config = dict(
    num_hidden_layers=12,
    hidden_size=160,
    n_experts=32,
    experts_per_token=1,
    d_expert=160,
    d_shared_expert=0,
    hidden_act='swiglu',
    moe_layers=[1, 2, 3, 4, 5, 6, 7, 8, 9, 10, 11],
    router_score='softmax',
    normalize_top_k=False,
    routed_scale=14.3,
    balance_loss=0.00587,
    balance_bias=False,
    init_std_router=0.0325,
    lr_router=0.0011,
    vocab_size=1024,
    norm='rmsnorm',
    norm_eps=1e-05,
    tie_word_embeddings=False,
    optimizer='soap_variant',
    learning_rate=0.00514,
    beta1=0.95,
    beta2=0.95,
    max_grad_norm=1.0,
    batch_tokens=65536,
    max_seq_len=512,
    train_tokens=410700000,
    max_steps=6267,
    dataset='wikipedia_en',
)
Below are experts of layer 5 (counted from 0) of a mixture-of-experts language model. Rows are named router (the router's row for the expert), gate (a neuron's input weights, with its number), up (a neuron's input weights, with its number), down (a neuron's output weights, with its number) and show model dimensions 40-79. Each number is 500 + 50 x the weight over its row's rms, rounded and kept within 0 to 999. Numbers have three digits each.
After each expert's rows: "gets" lists some tokens that make up at least twice as much of what it gets as of all text. This comes from a sample of Wikipedia text that the model never trained on. Tokens count by the router's weight.

# expert 20
router:563532472504562536496528495495446541524482502457507434573467426590545451459436496430547577402505503381514474448528551465
gate0:515430532552517558524496482492518436503456419521384471472473530572578488454526479561476480482483441477566479528488606525
up0:561572541485514514454538477369526390460476483534502513462493523532467627557452445568546478487406428433506457532514446379
down0:446613508432482534537467561537472451593563479559532488534507496516450528526477541454505458564513521602516514513473502545
gate1:401479541534521575399486484550508462478521514504528463464424424568433484582515553552525557501532513512559436470338473525
up1:560501512501524575375596528485499489528409519558495587558549575487544550439466493579527430459594529503443520448490517500
down1:511497482629484555416582422515501490426570527503498463520445527522541440481507495474554392436490452512451512446443502591
gate2:428478531450524495465485428548576474455452556541410492556468524549413474506491507437531497588536465467423538561548481423
up2:471528391565500607553480536394476421594467571520525431465482531478636473478497499508518495498508572445453476470560461551
down2:402517420548486480559495546548389513479406556521471580569495532596450495456521492491504481354507541569458492525529466482
gate3:480537427542468585562580433469484497393539558495467456431345494434502514570484479596479469450453531374427539452558585427
up3:547579534408553428541465432516468581486496442509576525490469529564489505522510532530405522584484444586486474482504553482
down3:488635541539464360463475509500566401626514504562548506484497494448503453536552546458558429425545534550496539447465575452
gate4:458495483617421516538420510467492460575474384525579502468484460536487541504484558494517546530554515488495479459567509495
up4:555537559598515517445447508488527498493459514543425494516529493451534424547529541449482525524450457502527537480375480585
down4:497529490528605515475483493555638501524446543496485534600503582482455462513636461505477555516476569480510510539484439502
gets: "ear", "ob", " O", " John", " ab", "ick"

# expert 21
router:562479568573520506506515529562522413433495440512517545459472502436468425486529509467575530517550532582531514509517595508
gate0:400618509497442516540483506512536546461469511461566618479498554459622522589467542409448509416521514537460557471445514497
up0:459483595440486616499575475556595458561435519509470464470453486538486487519550580510421512508635485454561486464546489478
down0:520518501531489539523524504464434508457523464469487435586551554502492379599510519487530506463496557387554501632497468565
gate1:492473517456488468430441449521458550518519528489454497413523453559500493565562525419506527581465574571443483456477507462
up1:569535493438411480421465378583600519539501440546411552518433539514424438454453531537493496591521420579522484420497459501
down1:453428472535510522515469517556454564420487527517435423453541531538446446532484514467490547507434538570463425534515525498
gate2:552460496459548465517503475536574517536481539524545455550518529405509489500512482461486553515546506505485577574518487489
up2:495524507535534471536512552347527470516458512486530425468556509562530402421538519550535497498441550473515419546521523534
down2:583467524467508474390576499529500461561549562556512438471453414538473479494408462532517469435524428498577504486493561422
gate3:532621484624577420423494518535500522517474544475473447445527492453607499475501547453434507630463567522464582397491530440
up3:376557535577534479418369570436523417499477492615486505455494494517556474528524493486495516516561523498621548462496464523
down3:451541488472400472511491551423579450647562483427491499465462491476467488594499479473663505463596458462456513369524463568
gate4:461484578527470490430523520576448422447531526531514471556454465433501556587509571527542606624562477528498448527523557482
up4:560507484512574552561501434461579512546484457524521500471450501621518585514452527434594471455439512313464574565545579466
down4:456531519542516536483533486524477454429459432548568590580573580502462488519559488426509466485607490483467516419469542377
gets: "ri", "ul", "am", "u", "ain", "a"

# expert 13
router:453613553540517476552462480515496532488381520497483573543508476536495535543365464508545446547489482486477525496501449474
gate0:512506503417597477461425548431471520474553613486553485582525466391484569537466545501513533490561458534623527518451535552
up0:487578510423597484384504491467461532481460627466532540576440501335521455446477508490472467535548562556578501447495539502
down0:546611445512396479443573412524557461518513494529491482483569573496552509497558567520473469500453624545550574542496554488
gate1:511551528450443457482429540537438498512580557462571504506456498448430584497460589493519521490519530529556443389594454482
up1:491477500533518505518546450529433533479437472461392446551568521550591441431595434592517457473557504469388561488512442393
down1:533556553489509545486439477462561480524554503517617381498463452419440570489435519550474615510523542518571550541459559523
gate2:373544500441520505423530591493505514503431484477555527487488511531447527529571431412496465500476546506495446496515454488
up2:546527495450583526535567458446463475498452586542536489494515513443441570487502549493470481514610511528476473536538450422
down2:505527429459506480498560628407457481490564541580477536517511500416563523561417480487449480495458521565476543499623544503
gate3:510442495567486583470426565492598581473508451536438426633494454425473478531524527477488476547505444515611404470538432444
up3:522497492580533510430462559412543558556479470474509443448520556522473649419432521443439548479537573548577460474505446460
down3:482520495478545530509528540445530520472429489480432421497487462572446603483449495549482573466572465546542426495551541394
gate4:506410432419513423436545486466556563497494485378493525532400569524450554557507568480501527628468414504461491513613521631
up4:451529561579543486583523544449451453515512555529520421514434515456566432457505522496596498414503494510490470442425468512
down4:486504452406504523554509582553606587406516462457484516463520561553473432501506563476559536445434472524420508498559530610
gets: ",", "),", " (", ".", " –", " and"

# expert 5
router:555416454553484556597521523540564429576503574550549558590436503422486551507424432413501462549497553471449475482412473521
gate0:409397554450458523506371516498470491532656440448436452465438429577415476557546574475498550438613536458446534581535457471
up0:523501478575495485514463482459452518522451525503462545512488504523548563472587487564429521453524530483508508414459575572
down0:619552512474454519446454493541487449492406510533500489524460502539481468488460592469496486495523417432502471545386473546
gate1:567471567507552496468403540537451469515431562479541513575465460504511540586500509540470438473429528540601474478499485471
up1:474518505456515487592534486402546517530570523506559471517482534474520438438517470520581547465509520492510521577413451568
down1:496415430516539475487518494508554467387589497413524478498530492512500508486423473533492512498435465418458563455574452518
gate2:461504473491516509491590420475557528516550509482486525541443514328482555542488530494492549538454635480540429582544490485
up2:505469442460503539502566354516561513493541552460496621493437507374448520548485496526474536515481596448561502592507493533
down2:556425464524514556490516557483555512427481515532521568505444522553511465517520525547494422511494478468560542513580435548
gate3:456530480593575493523472477422508520523440640460512495498424567548591504573493462573467478450562482628458553626450512603
up3:502550487528561497480493608584500525565515562535486495444482428469463477527541481569555466493564595508438577411562574537
down3:513543471475438523498410562481482502540467437464552485310512525398522518540436463522443513456416494519507558510525585510
gate4:525453575558584498520454482525492475552490485555522523498466490508428508531437511485503485560391483503502571471552486396
up4:457498589479510423526562445540444426485536498519487622538601478462556519563466481578569493458621429535484490513497534520
down4:568484489522515544500513568454521554455595475556585543527529497483513584525453498453513524513444493509529474458420517507
gets: " that", " and", " which", " who", " but", " it"

# expert 30
router:436402492483556502492347516467559427540530460477567553465528542564489519491475382488532529551503560491534465484549530482
gate0:471506549524599476465555447589520470521492398405429493523460490428483506537544463541486442468509555458559509537486454451
up0:443532544478623488510492545466611446500470491485571532572363494467482456481518448498531446551484587444467577578474550502
down0:526580506561395403588589572476457562456517477511442513400509493523409501524516526553416524605499576509566451568518418492
gate1:426576481446477550598460441477519436546443556554497419531439532437530513552628468504476450561476583508555498556493413368
up1:508470522402537503489443501488452472510492479475460601494457616519515519520524369445450460446472438493493525464466443577
down1:477453559444502511575473478521484549485441450392449601465436502513530538503408604477480426507574574515535460586496546511
gate2:500509490516475559557490507585535556488590482592427550405405550466503386521476474539487521615440517438490519510549446475
up2:483492465429445578504493593661515507464594500561386505482553542521444413540512508502524429638506517423465538484588478474
down2:484403478549581463522557569489507367578483528439491443486456519493516453509528484502418540409414540474534557444452466411
gate3:431491433527574570607610487542489460490561542574470334422489531467598415581542464535451530527498480540492473472560487481
up3:631535549544417583484479514480542603516504477447494551567495478526442523423443535502472503532474553582468529531411493476
down3:445518383515571497462470429450473466503581538487572564472475507587541420536501525459528510538465554484537530590420540420
gate4:555561582476500466519435586508541448369365517520550501485407561580463504540459479583548461433462469494421521442445617517
up4:463434493496497485466598422487476469637647368550500435515536450491484463503472501471568566500490487489509494563485426486
down4:500479500530494483512575421497510452475509414507555569537519427466585434595579515491514495594491568456495535568469565464
gets: " to", " is", " was", "ound", " with", " up"

# expert 27
router:586433534392429544530523417538493511480572482506531532495538479524474515462505527466588489438444490510542530467518520537
gate0:490531464447506468548486404476520412580495467493463538502431490455475448466527525497504546556466515459528517389532534390
up0:406427542540520454409517543552550473412530522361468567457516583497453493539482421565509490473541544561493575661468478468
down0:442496473558463509482441480591519480491488511472566454536513544507494435547471457479471557516426542504449469540506535420
gate1:526544471473530473450470506536615575635564451475548483490551469462583566588512459467552516474425490494528488458509381395
up1:497508493595484482528440438547471510450512518538536446573434430438485497451507471490460437537457511531481585483551532576
down1:398456470535604506477503453442467463456538499459507482472464490502464551467435490519485603531493517494496543503597470448
gate2:473457483434490489418511474469498476499494433556581511485495534501526526377475541512535599509536527501472564436502608477
up2:533393429540527489432620546497497488394563491452410433538446481460451446555435494458564543556520498467510445512542520518
down2:463532569525491440514426541390486502448534420468487454469469397491449450456543527495561516449511464518528420526457484459
gate3:538502448524559483559599499475528480525534544478544412512452446530549488494518558430393541485555583482502456461513571502
up3:445553517563442518529473524483547574469482507443485461567482511435503462475498517496406446527548489567545461461406498474
down3:476512443466553511491502512489506517545467465499495475464473563468468527560498449478479416568554518536511535467549482402
gate4:479506491504556577579490541474519483485570464460466505441488468477522562579574534556443548504488562484585517466517597501
up4:497387504460440516491518434463486502489486575463512511517591477471467401472487425472504498570485510484485578567493521531
down4:467496606490522433485433523431538480498520486518533544471478540452498561467444439548508524512502477557434537480460508424
gets: "al", "ial", "ical", "ary", "ual", "ian"

# expert 19
router:471540519538375505447582536545558448465463565519477456528509537443491595494552431536510499501439429351561519579560550483
gate0:506526460468538493561525479475452513479524521477531519581549515469562516522555514510534519507498594517543521517540444504
up0:445504453451481469537436475427482498482519585435477511514406436484516512538512530647499531482516605539495472527452514496
down0:469534510452482521545509471523466423506534507494448528488470503434423515445503529505600538471507549528481522611491507471
gate1:578493557472505501552539549503546478530479533517468600514506460546419503532543525477497540607463635430489501547562549492
up1:395525511507471586509479489463523540516611533502552422495484530475554412473552453455497445511516429495473381420487478526
down1:500500493547526531506501545488431462421590660510569426521495497497584501532470400561501528569549546476556485587532568509
gate2:476540486447518568553433505460544549492521392535530460483526511479451521511514516620467514545564457505530435459457501501
up2:474570477426505538544530504509484576475443514464507539477519491481441538450540543524477583624520492577511554455441571437
down2:479490590496463511470478521478549530476470525508486588569553450425493514480391466434459518484495557554478570465529529557
gate3:468454460451459484550593445402508434483503599559494482550521472414491503510468548557555557466440559425494507534449523530
up3:448578467434499468549559477416636497474530521546514521545494523542554547424560440481587548489459541422491614483476591495
down3:515550460516498444447373480474456503506456525507520469419512491461496473566534442490410463450519580531360540471530453473
gate4:555549446435477517472418497491442513475578481460426548488507516476491548497464393602589567537477535447498398534498488477
up4:529595488525555562429477466544498441453414436550488490553538488419511489534428499531486486585450447441488491651537529455
down4:494447561488520542437538501511473517560444417439545502438546457465482486395587476527501507544516489417550517484487484493
gets: "n", " L", " l", "l", " n", " sh"

# expert 6
router:570536483534543484473517560469512503493474577386377547568516558531553584470391440560549477471423553542531474511549456473
gate0:550475488499447476488508465475596483542529489541391497524401543490444556560413486611480540500490440531510541409601479494
up0:453438594469478547479515500489436502553527409511518473489433518558480547449613561492540406428527470497507509532503495447
down0:475596601560610579444566520547515482474551450429515501456497536430474537534405536487557521495420443627541437513436432402
gate1:600450495451412465444471531470535458443531578536508478506530446590505514538517473488486567407596545459607498461418496511
up1:494492544460452516508446446483482590563558487528435510511503452582426409535548460494517494454443521452601370490436472503
down1:545503466474410521460509535544479486461436504522500528544476500478470438393529610550620443521505526473548496535511449586
gate2:517524543456471571510527498454517522496485464489444434488463498573516522541424487473501492634511517501582546463517542494
up2:568447498566513604439546623519529510513487506523526555510540472415421408555479474538548472596499518470477488512472502492
down2:472495491510540533471506600557468474525516493479542529507464462532527460457445443483516484566461483389553478617545518520
gate3:427506494555514509582467515568453518580481540527545481510459438587513399483565496473400465534492554507548550474509475445
up3:492553538490471524466525465537430499504498532529502452534595505432630442502543498531527569460508551469539517461502574427
down3:535465527565537459571585471469520489459488434520526415484560547467502447525587535448484561501608482554561496485450495604
gate4:539473537488478571426490485503460497509481581494463480492489556426568479562451489544555462457451606505559520536457543450
up4:479443540432424537412433458482547548493501499443482514546543542604464540489559445471439502482499558452567670388463459478
down4:487497587501441452452382521565455465523466458403459475554415453527537512477494508501428454530531535520497484538523537593
gets: "I", "re", "S", "A", "R", "N"